Weights of a small mixture-of-experts language model, trained from scratch on English Wikipedia: 32 GeGLU neurons an expert, 8868 steps.
Below are experts of layer 10 (counted from 0) of a mixture-of-experts language model. Rows are named router (the router's row for the expert), down (a neuron's output weights, with its number) and show model dimensions 0-191. Each number is 500 + 40 x the weight over its row's rms, rounded and kept within 0 to 999. Numbers have three digits each.
Before each expert's rows: a language model's description of what the expert responds to. This comes from a sample of Wikipedia text that the model never trained on.

# expert 32
Capital-letter word starts and hyphens in proper names and song titles, such as Sh, Ar, Qu, Dar(aya).
router:492462478469456530484448504471446561544461470566476580457449472474613523506462497497489444483575392540559522536497510499498503547487458466493499528444523420524539487489567461464457454440545492495498530546513473518507572467447526523556487490449545478529517446495483542490481560516534504561516492525506536543573608525464476517531453447513504486463569469484470451506486521479458484483463446544536463469579527460558472486503473495526475468495515491449541549527522442508460518396462475460581486536470499527498489530474486550499411431491512521481566488548443516538499523437521511400
down2:451594461511467541517511528491443411473474571411518517560486452470472496457483557509525548496512498517515432464506506542527548485507437471538537428493523482548427508434442480539552543503522470542505514485483503536471494406479460528483604484497518472543544437453467504539511479430545500493519487404426474508529495498443395444524482531511513518499500504441553400483454491558495585494562502460530528474445498485528415524525512480518510499521492524490438565449488545476483500463498527592515496500529486475495506529502523470572467550482523485506514501522485507379449533558475503512
down3:480482453584443436474551487483504413465553525485497460475484546533519493495476562498460543468481481515490462500504500429587437436586463513491540434518513467492509465487525495570543459514428495553512523458533553459528554521543494469530541414484478468471483552473622498518536440451560505495556491495428509512466439459504544438499556552523496509489552466483565475549569507550513533510498559464457517483473521501497509497478531542486518475554478504510415442519544541452534507553476515511468529479536544471537518490595549428424545560421493539540460521482467492552539515500455487528
down4:499486469429544538531512526481466497513515477524471471490497481491510561453474500414455486510544422595576512456521485574513488462542494488410482485416508476422496448531506452485525540515515509503435510490561459535417555459525569581513515487506509537553460422526519486442477530513412552492424478505499531521559456559589523541478568469478534445481459481561494552540486518541540512508517495485477490484540503479508497527491518487491553496490523523491499507449445494506487461436497529542519483512571520500515494521515446529487363471560472487483453489549551469582386523461536479461
down5:567485521475627524492528513549586568490560556541533512585522450544488473546508434455481532478459452474462531547488459494459520509421507496563551486516485473482478547508510492463412496497508516491518509554466480522529508504590527508563512488517422534439454527461502457474491573531511517521523508509544479466505499445452523481448417469521525454553500486519535516574498576362546388493511482499566530462472508466483577474535476555464498437490421497500534502492476538531541461576524451523493472552471482533485543484459444435457503469506471491496495479510482532507479510513468534457
down6:451500474456416544424521539458533568486504479527537532442474498499549525515491543472561478495531464533506570480472518488519494520553534483462545456459535476493456459553478510414517524464470490431524492467482494468507444459485453503532459515529523537548474484511437467450430550523514500535544469538459571484514459446504515540475485507541534482484465513526533577501622547453480471422517481469488513437639490498479513465443501495436546518555583441469460479536522487433479482451502546457510500459438498549517518473407481482530492480446574499405495495482505433542505451513537444528
down7:399453477537514538503477454487439514535485468481451508455475507582498500453572514532487524517494492489547453498493461483432437495486517512431490487536548482438462516501506574436529519481492560440509609482571560462469482493537503535533516487494541516476463541510523474459482523471419582510549539499455529483475498475555516590570522453464513516505515559504434485558439504491556485459531517433519551497455467512542545457476485478416571530566514499464475483538572499496430507537500446532504495556516485542461463541459462525477559496553445459482494476616524440478487455575464529484
down8:461493532475448501506533549482582512491530536583495467448475510524530486468497466583479490505511469457482558545442488488425511527565578513482452443553520454450530460471478554526499525508570519489577511416478542448503530592525537501537475585540511509529489506440500483485474519493462478464513483525411479504513500528449507440463474487556480429491566484486534484570498501483503469516452480427485484533527443459552507553546454496506491476437474518473464492475501492532524461535517501504488434495466554480424500561495466544523480501577500479457460452465528426620604548475543456419
down9:506507542524539510478554489459506464585524558551530535507525438448491408460487583567399517565522555502530501477478531524536455488483554438496564498509516473456516459532496527506491518472475527511475516519574571506509509549542384501505560545480430562447505538498479439537507545576401507521494466466489546496502474476467547498454451504441459553446482564460514469512387511525561494495507460514502542461413517526541498507491561496522490515498499524507550499513471527590487523524484468516446481542491425461542476486541501471510539514436453400484452493514469556543459464481492529482
down10:502413597479469484465454507516531573507438494487499408469491456484454433477517488515488496504424477529555464524526468523525504487474393547481421533430483518510516509401531494487495449528529490500549508500473526572523489564487514524499523520453534475491551542476444507502450481538517483563476535491434500464487573549501584538452502527495441569525518454534559509470471507454506510507476429550572433552565535513551506433461561516538480525510503518478514490471463477520467551463604563561527508541450472430526425519539527433470507523498592491509500492509546548512450538505499477507
down11:505530486485525496552533522498437558501541530578437504482519613540512467480523464480490579549471502479553578503432487505523527536479519447524523523485539583498494504501521518544426562527458513532515473472484471518580592528443423615513513497466467498550496472481480388527489444491484520518580455538552506509471496486511467479532567459400495487457551495516462456456541456533475542487531494517481506487491484515462503559518537558502492470542527471484472594507509477516455448498472502494528580474494563493527501500488483443479530474564497490457533524437540593471456569467516578451
down12:466534559496516431524524537613534571522521458541538575523456510501453444506504438497504560558520531467506501508467533513449494504558412497505508453453417516525487440546433485535525477538477486526469479485470462411475494522412501522542509513472485538474474507467506541506504519456519515519448508494545484579517485431508457429432540502491462497532521526525535490502488545442442473545559480483529491506449474460567585476539444456476461448452429448536548547501467490489488511497453534494467499548543534510542622453457501537503529526499421504590563465465476475573479512454522525457
down13:424532535494510488550411469481568500513452502488436440501472499470477451459534565536449469491470535537416453518467503532532523502492419480511502579484507511477498570459558453538586547485526517502520520504527513556544523526500540494448475559478528502519471463522538548475521493542417469510522524535499448461511443533454469476514462512447499483474486462496542523512448455540421458577462450531504465560470548522585517484545509519544561563495443443480515568548513470493455494478479476496482456490433475475489405502498543527466554532518461468546507375453593469498548532464572490523
down14:558499490510486517517499524557463487493474490497509559476448511583488432537453531487529544476518455567498522519558518510523563604450505538476536488492557479494391506524504558474543469459488502534467527539457439531528563497471540463515519488488438504570495459406498498465473567450441421554482486508564539516564463552442468468471480487553573475507522500470533466492451553449412494473513483448501493453507529511508532515499473506500481537511511475488459573559482481514506509467486473593466438517411471518474469445475507591537528500580563505554460508424514530463476439495533584473
down15:526488409450446536501535490415473440497522492513436436562509535492546508452475506445563485479519514434461441513503530455510530555490577491489473521548468565490492524542481494534475470509488471502454518496481527400533455490570459513492514531545480521512436523532584465537515516512483539479475507500502566483562477494522547425482473525471549440529510552543424498438507538559524458450549604457473547538441489540473502527430485487471465469474534506549547444513498519498449463566410478484422461478531447496450480548453490502567495531521443476549421515531456531474484420449533466505
down16:435537426421475546529537491526465504415501508351491507514494484444452486451443533480515485470460543539451421445512455507540537475536488487494514482474559502485477525494522545436556483485407445545481506461460527474514447497488464460516554484505519551484460561494553575500520457485472534474471485487484484490425516461477492506543498516469437530488474488488517471462530536391506525474490502537507540603465500509481477469523450487522482529451511581489534405488441507480485471532502556473480542536533495441482493475583491440474391521491543461491518473469536422406492450472543492509
down17:493526447430495557454477492535515444461464471523495462422472546512550494460472465515501587472470502457525505523556556530456537490524459419409486535516537408504546482509467512538525507501505502452508524430523528432531515500461529512512448510536501567498509499521588540449476511508510501497519443520506470548533441509530494501525518472477478535455560536558453564512431532489444531475496473410528604551473537537519516570468450520533527494549476509483436509424562528518412462468544497501563567513554483528514457523410603553555536514477466407499493526494475502482525479526461510468
down18:528488398308509499485471480479459612538469375500486556493477452500437480483470499529460491510467480473501569527494435551512522508481475455504564472452517534470454533530468499414510508449495482494487513522490518547570521501502529584523542509447476486467545474536498534484473519530492563490423547446460469551490460485499560464529498435544481476506560532457466487498447458436524508479506439484511485465549561506478520482450531502504485496500453459489552523474470491455509540479506569475577495469514509583534468502505510560469441445471522519521447479482528461499459490470417509453
down19:535496442469415454524461485518471480511353501476517540607427549474444510481456497430558485544483484480513444449531453554475471448453422460455530512441463464473491510418499476430470446556514497572467499547466501510554507459557516540479494469487536418487499423576534491462461421488461521510472505461488427436524469500501447482481455486460501528521490467513465506524470463466492525520498497413498427466445543477486500473490493520512542463485533533524485580560466513561547480507532549476564488444515492515473462480542500519485541477492512453475450464480513533437540529427516561503
down20:562506486505459567537518497449414491472503541522454509593485493541473543470443505510459471550599514527529508532508484503471433435500503528525486493521491469559492571458524489525584565494415488449511534526470477496497491471415459470490465483566454483474486471449512458514468557582459555534466502495484554496528550500523405487450559510472494435492409578488505513539512583441482478526462556506496517500525586505509491475519477535533516480469501534604514488475481469577508489587525492465463538465506520528437572482500425501516509525510479425480552516552507504493571568549510511460
down21:447529355479570466530447507524451535594502455505529543513460449465500554508461547476495505510491483452477549523480479579473527400495490510502500510474472529530478489479523436458458436414460473437458569527524469447453498457590477557502499550470482473481483530481562486449521504476513533436545570495537407491505477454528537461447547492519536494493473465508467461453461471391528466511442552508548486562492443496436529482513500503536567501511456511413551523553498463473470427461483484530481510501507447503489474531506567470507496475498497493430504470524462407526512487458530483523
down22:517531507490552461466593507530551508432587592514537431480507527476486513507486466513519469477408551584468530484497476411536501484528478538573480541468440539478461502446522479514458427558406450481511507495488467528452526548429544506452520529545499441443472573467514457486542530481536479495488396566458457537510464424451452521419533533494489471544531477513517547574542482452448486511525481520528537518442479467467556550549542492489435488513509478501589445541455562456489568520517520433487499502501516546500493479545480472491544493472520487544488450473495472512436471509521523527
down23:521497452550504486561516468509491499512474578498467573502484479490424530529504521509490491604498569484441516401466477498518514509501529491476504466508515473476456558463464502389507530552475528460507509476484542482549531577517563446365425487629502497465470534454452507560552533496417543587539504501541565514511527495486427546494488435472479493519530519422470543515483501465481458495546483445493488470460472547503528516543499473513499446507545524513524461555519411536551573541541485465460501510492514498534498424509506554496506467476529510447475491522454493564426481544463503465
down24:408487502405468492440534504477448646431530417596482464468443435517498564557488466502580503537521401550514476489457497445477539526558529524488470494452499497519494474504460484449501508536511546499497465502454534575447533417425526451515525514465525447513494510534467448491405479498477459569512463518498564496499470481481478575475461501511557513495515528513526508473481536411478571510529479447533441522511556546537541495494556495460513598494536521507535497470512534548520533512499544538468489494485536513533515499480463546500497488460554503564480525537438529541516529451488439503

# expert 46
Middle and final word pieces of personal names, often Asian or Slavic, such as Ch-iu, Kim Ky-ung, Pflugbe-il, -ová.
router:540515511387528476451498484478463526539524587573505508528447488455544617499558503523544466468487416471558456506492510458470474499482530528533508576492407483493527424463543427437481491515536495437466496518514438579437454439509519494530480489450447433472534504480429482509458502519477534469523454466545599483561544514514450572553502444491529472507546483523486454489548469503438469569505451531501496463514522495493466529400558472511474500482519497469505551522496450506505511443487458468570496533493532522433474520444482559493482424491510471496509519490470543530481523420523547449
down0:535553461470492524505483484470481474474510522446459480474517529530468491570468454589520571480544519404500482548516547480477536541517451513454495401427489499509487465436504374497546550440508506534494500511482555490514569545512512489464533531509492514519505447524512424528550459471461542518549437446469520488507453535492465545470537483559492512484465552468490441445477454529503519445572508472371548485492421524481535450500514542514519444521488470445522537411530557481534573498485460470479508493547538581510552544514521547513549509500460461583458485484558529477486464455428503532
down1:511484502500460481525468486421489512428446527506539503497445477475454470518498554494550494495446494492504534463563515463480463508547508533482549504485584461575487440548550532433478449557491446484447511493475545545485469513512502465570446442496455496464473480508509493520524510589529555545556481469435522505422446479504433550477481437553449520509588504421544518455481465480469426491486475515510576482529500525502447503503547533514559529498450509486453474381488548405534484524494439473576534485476494454508530516535574551505503460561441513531508493555533475522533409523473508412
down2:512497457564575468519489512477439485490594491423584540495543563517556497516594522538501502454510578536552434475479500565527557463461541457451447455455551457489469511536458558549444594476456502451538485497467481476462573486490489557490503548554563579511497494508435477521528509461467503510552532485542444476522503427534560465476456461462444570470461495501493475454452492497571505478511464447503549497459485499500562486545399451532461537488491561424526543551484449505499511511474442475505537441514455513514499484529433540513424492499531454526531521513472531467542495479504469504
down3:538487467494509416491533493537504434483486518585606533562501564494507441503539479474451505479569511514530465463591501502502477518532534466497498470451488467535529525512486519479520551454528538562491460449563449550489501486495582532452503497504533512514524506504492450533471502446458486512627562424481451544471462503551464511499548487443453476527468525523525503474448491638504474449486567455515505536490549484571474499492451574498444527481421531547490446519490571518502507549514430480547491481452574509482434461446482459481515505485535533507489534529515431523558493510589439495
down4:557487469563506501608509468520517510524475520476513556500549536472495513475502496592481505477514457556487519482515526560497564509490504472472434523483543501504490532509458455495546461462506484550481491502433550534463553453491576469498583358525499522593452544549537499487499517434508511490515533467446392516447512448473505480534518514614533450452445482512452535496529498491504532479503557465499498467522533465587526497465514518516458506475545468506540539547534470495513422534533513583487509539478476497521500531428522442459528603465493513519438541561487510549438434527523423510
down5:540506462496531516462509488505487514526441463531451608553537449508410523487488580452475427518503512470533511437425460579533523515540552448494478479489470523489434568474474453584517529452460540530492484459477532441501452472487507479555474564498494487460492540459553481439464506543481502460457531508528498449513520454498490518489424460484489509437480526524450484461480470556555449488502519533533560528444485597433443572511492515513530462537524451519492514497448597527578506462486498520491521507505458509490513563442513558548463602494425447466494505498461539527473588515521531572
down6:549496468453518494517468558526510621493497460491527436465536580470535504618515458548489487431508486518478472489509525579417537451439512521527554487516457509477497476471449505526503572497483467472452498497496457463471487450492532538508513453450521570460578556446476499512521555507511471476564455480496510502486522485455588473515493525482570482482542487451499444446546541411492475403498447532403478456443502440498508477521454484499486587531458536462549524495448513440493459485460487486546498498496411512460440501550498491452423483486523432501478438493485497474466456494478566539
down7:461497484499554486547492501467504556525493530543581538415536474504426439467504516519546462501466514491518544466524508511486490517453517496476566533505518514473520524452503516466439518514454460549522476545447515594488525494475525494499536502472464447430541500526460443550545517514476502547415500515461515469516502439496482405441486393478567498471534446447525529572511555371432531522447460537443504566535466494547518450530498421504515517491511491496499495439506518529438515535539438455501529448503463515504511505522498469496443494514451557549648498421521465451465561510509476519
down8:496493473528456567422457477514505472519476484471522476444491578531526526471591419485502527491417536513509501539520543435484558461485497465509581529568528422489492546510464531439516356498450456538460416492472477460584553556471519456484500520504542509473528553486483524481553492549489472487538492478462493511493446524494563431514504550499440535545486421500448472467428501545528504501474478529472495493525445535491549469401515497508509516540561506557520465542482533550511534509464483491604549460537441487458498546501467524472456472487579492479547478471472541514488583552494533505
down9:552562542460529464531510483507465515458479447487502524471541503468435437542475493565527450428517505551471484529482464489472499474557557468485507521608530505416569568483484484426494549454418469473564489484578544539474415505493563528493417494490497506467419550469509496518427567493600489502494515479492531555503494462492488529527471506443547486503471468545507470506508526486454480489522447563444452501508508500486523474482506534462475496535472401491540444508508459545499538525451420482475512461463549527490505470596481571501408578454581509541496446495530455499483496534523455519
down10:477529554536486464471449449506479507462545471532566429474522500449468515600525548546436499516560517415506532530403450503558546516427464465409533524484491483468557502491549502490445456516518470477460412512536533529470538483457437507454538491568489541544482478499518490493498467499548517469475496484509507525559510586542522502487500551506500436520428556454412471492474493484490482478532558583465480510495506488473444570466495520529507516394470474463491448509496489480437498491466486482469483484512488511469513513483467436514457572499502395466550455442461521373502447541461496533
down11:474476466423414525478532476506505479441483485456494517530431484458467508488493483460510424511566472478465479491452522498442476482530435475551565460536537508500561573547491483477548454416523426533555493441478461559501501527497502525522527599461535559517495510529523521501487461470501514497395439459508497550509442540436492458483497524414428591547442497534526499428573506512517542475486547551525509498509499451533523490553553537475525530461436553431464483427490447466456517484508483497551517482575505469452521477552490489451480533449487490478536513423451499464523523442551447435
down12:508415501489512485554499464470507497472337499549509515525484459524515455457498578454499527484470474548491424447523506538488533454509494436496462484494546515476504480541512501485485504533526532494521475505498448594489458497474567531482533451498472456463572525447459509496521482454589549516549570539523523528501499444532500519495450432518487459429456467558518533536584504427529481511518583466519433552530461484487508452530516534464475466480519453472478503503498558560479511468509557433436506498485505544412606450468507407513444453513486567481509491531517490539506532583480504557
down13:552501391602517502488473492449461471446565476493559527467544523461489534513552541549521509486503471437525489491450537534516545467508488541485442599515439541541476532554436495494437508461523459538499438529513519378484431507545500474487554524451505539471471561542438554531497499514458538495543565531520416528514513486508550516494420451401452550439498481471467525448453484539607521407501484486499463475467502459494526484502442542513432536490463512438518509530476488489500507511518448498505441511464478525460481464579466501506481477519496530480502464485493466448518604470502513526
down14:444533529515553460474480510459448550512572483488521515451508513473520513510550421542516517436585531493563526537550508531420477505554495456431454506504526498479485474525447488601465526456583464520561464472533539461422516552508428537517541500506499575488522528479437474521461498510496434427524531498514483500538421466451568488522522496524545516471575482506517479501522510561531529420534506442464521522506467518558538549609529413501454534474531522507574566463448511513474446501504500492473552523499469475500580553493520566477443527441469494578493502532539550528500450475538496543
down15:572508475469489507483485524483491442373526457444510529550494526497499540545480554478470627464530447501527532496477489475515505501555493525494423513551469532502560441568458452521578517460537537453489579468501516471472497524536497498448528493443505565481488510517474567508450513501518471474567501500494525495483518546481533533534493521495447527507465512570511519490511482584529555428562443445543480391431548443481511473477501508480436526500451531541512509515512445480517496499502567602451484556539487445475546495556463492458587520473533496546399456568489487540475490502477501555
down16:544459459549505461551500453526480459426496456495581451494512529497532515507526459473556534495480478539467512473539503555418508528413439541447517473441443507449529461514442509500460514467563469560483480482485464433461508444527562516488529452435503523531551450555420487514520500471517493571542467485573503517487500446447443508480548477523532554508483475528523570445556548558484560484505470492386499477501487497547535531511487529465484531524511518457406508491531484499449553443570532555453554496495439482548388477579561537551490486536469472494427519509475520533529548503494461500
down17:477514487545522556523579483485476494510511513478515463488477508451405512562462486494501562538469454515500508449460515461521562479449536549467483551501433497497445462465452483467515477532530480600471532534478487510474497429542503433510512440476451432523474504541548499429515448431483515505561543509542528467499553505478479427469535487536560423479480506466489552517466554464512491415464518465540476462523543438503496534436459508478492461484514454513586508537529494572488448506543495602509411502468477416499498465445512473491456453470537513540545527562507519636520556500530449553
down18:480520413560528480464534530507491459544425523450417568558460515517496484449489421484465528530513490490526519524499502480475505495473476505472475468420497546540462534499458489496482490523486510466479528421543567467489552479516523488463519452552526497458420502481499428437529489455568466495455527465525513498551523443542483554535602571544576479427479464428503535582463551530526455586521481513485473496466498506596520524476474497523478453418500486494487576538502537536519414483492526543506471557523511436510494556504459529537464529487469572402447510526500480431500542533556481534
down19:514525521459551514415480504526491480524515531512415550459500584496462503501562514578507547501590476523535501541467501546546509579519540490474370521447492481473495546511502555512513490494508470409467490487408502500530507508431402475510516492544492534588462480486463546539519542514485458499507535408566427479559483581563505479524458471490521510525515536480487427551489463414494485492446505466543482534494521500527480546518465494487469497483480523487533589470480483519503535509462532422498446491538443534560521516519468482457515436489561472567511514458565528481551481517520523606
down20:556438450477471464507534510496492461499492452537581507499465539537555444501488501422491486515453451513565495475440544520499474506531475491551544562448554448486489463456478502467553530492483451517498452441528500509513531522466512469535543501545525449565474451524476520534475468456453405448456488515482514548526404446453536529573492521521429498508453519529500497513546473523455529484484503571585494505549604485475578533495563454539450528483537553477552463355547447540456575463476444436444526512531501501524470493498530478503496517539530520503506443491555522459532568532523453535
down21:532427470581508515551513459558471443499568462513491560491525568545547464490521541452530550553479533469494479529472527479519470465499514476439499504468537484544480499523453511409423513488519568573502538473525438506481516471503535443423559507440522483479460482513476430542487414473466524524590532486504491463540474492500505522523486457427517488539482536430530555487528525598526448428454558442520476493474508549515507499516476539502463538535472544468444503400478533492470539515416484437476510497516516543487501466497537439509467414513501472493528486588507467530579548532576421485
down22:474447502469478499513461456506517524530620495520495454486574554514515529537441438494456407480463519509449455488478543512480439471429552515480531466480486524458495508504537500542494523461560513467559477458581443406502450526453456515544492465543487541501446498523534480497579503517533545420508496566519466481548460500508582451497474559481588453468455545475451519586549545590552471543492497513476488494472582469494503444488515474450439490518515539482516465462501484482530476471510483400522514527476461517492556484564511541525499581530555486433456497450493486425520518555519553466

# expert 53
Word pieces inside non-English proper names, mostly places and rivers, such as Magdalena, Aysén, Podvisoki, Mecca.
router:511416546435519443434439472534496563536472540466495530486487504411568487425490427526591453497526514541500520507521487504507454510542544453548548528501426536490485516490523479582441547515604510469460452450487470518435501459486591542495556547454472549472504513452422541458412580508525498484519489495495522514588465482524548476518477517455502510522443471572568537532450443536445483515514500497490499517532524518471444513559532465537486486421546535483493509513505490545518522416449517532570449549502495565511543495508556528494471468469556497534552501473504536506529524540506556472
down0:431450527491518528503458502509480609533525465493438548472502560427539512482548474448580510514498530518510518547450531513469480519523486454502508475439473530510470472508558465548494515482517507435505519470520462535490495421456440519512557558506465534426505459506510472488496483554414546464433520515544471450614480534524462520536427485476498530424480517492551447491481429437504493494390497461484530484598499593576434476550483503474497515472557545424552498496527482559521450561517474461523520494477474507503375489468530564553505537524558512539480504517507521524505507511523524515
down1:464494581532481499527427518522519538496466513505471526424539522566418487427478450537498513532517538541517486483416456505518529544501472472501498491533552562500516530479498468557521563505441515439551504521447483500526503482444409600534466471460519472532527516550539545527529541528455554575552496465580471493503489540512451432471435506554526464567452542489434498482532452393514486499504554469494519511589539495462447507535446465461486569487479543485487508436513485488500569547471516504497582489520590485509489509461467540537596543560472476537515489495550537459501466552459496464
down2:518481508523482459392543454495480533491544457460472494550512512461441413474501586507525450506474538482503515470508423503506424476582469554524475478467555459432517565528463570505522540469509504499498454538481542531540586483488592485461512443476460513480503419539481519494490536535510512505449579562524483472528545488533498437539500517505489559518472508588471483484572529569534512498515493535431461503481527436503512478493543459490595486503508615507540509515508462548501503471530522491484526524522541488473605474537506479409481447453525451534478564459526407534500557477509518535
down3:485467511487448501484426500485490639521490527469464499411508562398511517503557489402502495495485421521519510537456504514486609572486535476522541489522460493459509502521617458501495600526531535529474484518489464429439491467475443506569500492454518550503501536497555518531494493508471512491516444502504492507483482530534480508573432454514566481460464519515530464514545461344456426519492542469578528441489511513478437494531508436498479520487533518550498505471529491505511470532523510461559446502547475521508413491490499538545514567491544470453542496440458525488503479526483493499
down4:427494489522558537447503557457531528560481501473471494569529503504516496539545475528548443492535488503533509452487564439448449589462517468440538548501496515502519481482511486562465469525631472507479442493481493492452448458497521546532543522487555479534558432432418465525450590529487471496500495552499527497575546521478526556525458461488578531518580519524433414541422493535488520489535504491479505528503506507565532562501479471512502521541524486510556547480477491535485448461447488495503467502573536568437527520462508520560545522479547522564515549533489508565479491539552452392
down5:520490449471504527533566460482493580526486526537481552514501504505591518486423504551460477510486426553448512445537533548424436526542427490559517505530492511573461509448495455508503526493524546462449472449515533521571517431541589475494541493436492525504492517498480519517533545478522492435533466464498482491529521494493566528479416463530470467418459378468502512447533526463406536497509555537438509499549605450542454419543502511550455504452468441522497464470491515516557487457531471448477499522472490476512512499496560519431478570534469546512517456535459545441485527503488537454
down6:534493534548481489511503468432551584506406548521498521536520457521586502525466474477465504488376498478486454442493561509422531505533473476549526483528463506565475487522520473488510533522453501532447498532542466474496541582561471473459514446453556437569455556548463533549507464524487543533490506490485455490484543482473526488543510549537474428590465428428488541438519450479482513457545508584538458398509524527513514482501510425457520485555442542520490499460570467391500461450527487470512485534501477476457505450445421503456442457519467498499505506502479507471508530509457565515
down7:546466537493589506511583504463481460434446473520486471491545504501474479408519491574546495484448514482457501496482499495455598528533486492587535517545526502456432555542470527540469574505522543527587491512429542434519489572484496501469469482541520468526542539520493556501476488544497455445484523515480512481478471584481593386483515572496549544568433524463483505487430455482537509488506469483459508449520495484476536478538511438531540509452455507516474472474496552437504552439513568548520565467493519518414569473512522491454479532533545534451527452445499484511494506532418551521
down8:534458460574538512440460502481447507495494501557474506501513482498560506485539492457516440450507480589519501477488524586424491483558515425523555451460530538419552482525460456453510446511480457513531501479462459446515495499471460463515505489515467463495468494466586470471483547461563492533587481503505457454506503466486401455575522479422553487533468536504430477486499457419561506505496545561445446488527500413510458497593548476534491473456502490571516487499569521523563466460483505461493530459466564434472512518524539515464576559500523505495476511568549540560533546521454511565
down9:462467519466579498426481476496590569503476498475489511476524538462569528505582448489519468518491461487457488458470505457534521557488500435495547497550435579480467456493571505556559538556586527484471485538481502421463473462511578515559483561504466564541558535520489502456589509505513495526543475480489530466544442531554546503541456495532466467497465516464499472472504455393543490508526518487476472456543483559525508498512538485461531551528559486501545524487490500525526489470538493535506451484514466607567437530538486579551407453481530490507537455457410517478471543515545570532
down10:533519556510424450440456437489515583469544499447484506481539549466545466524403421551467509544548487539519560543488509503454479515515480487457595514518485482494563489521553505448492484462484483429549476551502538496496507417437475521499451461493518563495456510519499562480497548522498389518523483458601516458532534508490502484590530473521542507499466552573426460529516426391520474519451494443447455473522537524556555525561479470488466455431529497476521533545475521540504513483479518514538515540520488463590464491485441515519544478403479479473499529521442515530536475490516523486
down11:491482443507529477465499597468548476484472436505545496468453510423476450491525475537531480518446469479501561489463443513443534471508465511511524545453513600505467515548542511460485484545513475529452556482495505391494491491543463512479505540491468533537486555508554560509541501539519494434473465436481513483513493501449492421524499431517516496528440469444495440516604471451515433458513516479492527420464489442514563440470537427537500484490505523470474499502496532458453532420509497527565479539495453548435476574530495583490451451464584529454516471557458579481435542437475544552
down12:473517512469491511444501488514465454505536478531493530408449445560434422536557505511478474486471510532538476534502478384520453556476462491525450523532501465568516478429521506503569531496480435507522499489459460491574448557469451455487426619516518492496496539455415450518514564503472436490515520510554547508474483486470472453555530513433474560555474509536597549515521493513486455530554446529482492519462533455555500523505507482469470483587538464530561499502541605509534585489484471496458481461496511461570546532483468523489569503444516511534505510501502542494452440524497428445
down13:489457486565575472491619500467534496443593496501525527482540444491500561508501426549440439536475481466507545528519479390556518460561492556536521505569439505486497495502491532462511438507568452554546520480476459491521452522504536490489528489511445521533436550529470475499515466508563508515430565433494558511507471443473530481497574461513458514439450480486576550509455512525547504504533438495516501537446471501443574511455494498491442482525467454500517502499525549473514512473543533496442445567478451477440494540559536480514517403503501481537448519534449426574474513497483443565
down14:560566546538608520530501583487471468539483496491483508471519504460476471550427551430493506519492519593534550537537543455412503447456522533506536515498498547507548572412494468477422554439434468481525550414544496474496574580488544580445482434506482488511507504406499538515500521459445473549532492504443476472469539513527551550500510452551556518512496518471410509450531490527477507465525421507500517557497551522450585548443489508508521526487529514507510520499491470516468539567470502529502567431543493499488517554552458488556471503523496455474462499427542488489505518510506539470
down15:508498496546435477483477540575508421467536551476469418490542505566498548520547450534479510486531570514528512533501505489446442506488560440514516502517504519536515550509490498503533493507518409454482495451565524470508506535457460519479551520528493534483527572425526520494414514452370475562530516479489527613505436479420539469522497534515465532521470485487487468409539573479541506504520473450550469536453548485592561536575525524554437517531398469517541413487531520502481482500500476505440524500558489512495484488541465534506565538481480436579485492487506471566494463493504525505
down16:491523507470533465459475548528511549579525542514512534535534480478570475457470530505482470492549524493429480537468407458478501574501532460479541521506508555444505504505528503586492522382588551494465448489586526490456524504475534542521455493483523572549503462463502516551588524498539463497626490482599537536535515511514511512549498492475481479500479511570446481534478530516449482532504474524543531522580562490559418499528464467451487486507502471550476462480557494520469492495451440430538455479512500554516503488488450591504418443471521491468554489520413495511488520473543575501
down17:551439515498389475510536501498465518555514406463481506554528593508563481534495523489420501388490498495495488518489522450429535486505569458456443450480469456498459523522506431437455461526461482562510480494510430477514518509528503492567558435477566550542503545460498482462442520513484527521496554439503391458537491600502483486529491542508482539461497491473523450446552518434516516502451533517555456493562531438513510450429494512454479412502519503527526483474508470498521473467465412452477492490469526485493535502470415452511496461443510442561486559508512559478451532530507499487
down18:461594484612456484410471521528487497568567523453471528461469528516450506446522431533500413505517535472521507522495474466447522485512554506465508505530578477485478495554496480568569482475545503469533460461507540524477477490483415491480473475563534544513494519438485527571501489517480509463521443510485552536529463515455469551542480447439589486467568510584494444477501463512578482510447546491514491496505468503547504529499482431509489442535488479430461437408538453452445477539542475447395514486551511520508542507508512500524473533504450481517438542482528500566568462538494443564
down19:430549515476557540472493550452561582528577470575482492473509546530427520483461518508525535538460487447534486434467437514516524487458497601455454540458492489492482488437470447461524496479497493432543543498539471453579504527474479520485490441481513419420443477485465554466525532462433490514508497550516548471473541546515440549430408486532537491504508486405386489462510522358492527471470508448518508516465528507515522520564509435559534485537482514452527476450490532499518533515488491478472511503461517512515486578488475497515431514519510468442540508523498501542514494519473504401
down20:482457464482418474493489470547439446468432488501515556520429453541523529475578501434507481565559495477542461528535546535615465479442519507462519471448515484492511474529555496480484484480433457519513459412485468479517576493491489475524535532521494467511528485522474497481549472451499493427506471461534484475455478535468532476526441441523498479560571487514485542530649448592507514509471549460478468473474555448536520421501486442547445455491472493547509481518500485489498505524457503597550450463496471483464510482443500483412436480454526445477487542524497572521478511587450523518
down21:491544493508506501527506520510523502522434471535492493457406447422518521466518530491451494495489501463498443453458492544480507485464475541527564524527486582491512542441522452565559491458511507472527484515533492470561502546531526526529474494429488484546532553517560533456537480486565529538477556477540427533525437443502515508488472487475464483499504476447450524457594470472519491488443578458419535531548549445493444517520483529473544421543438486471506450521520460440565487495466512524519453439589485522417488565509427520401462471485599503555567472576463483555465507490442535493
down22:474466474446490539504551563471539585416551465476514444490476549574494498536497544469522552496500522447505506473530514534510429533517524508481420474524526530623496539442451498445506457495534433515531526532542478508498447544533473581435452507543447510533463527484497529569522553511508476459433571436549482489475493489448489574577496511499511574541554505517551494541471512444510518521491559469559425504427526499559457461433483492535499468498483479511521540471448497522501435455502450449548466538482462547515483545459464527542546472485468472584461485455518470446474558453450450528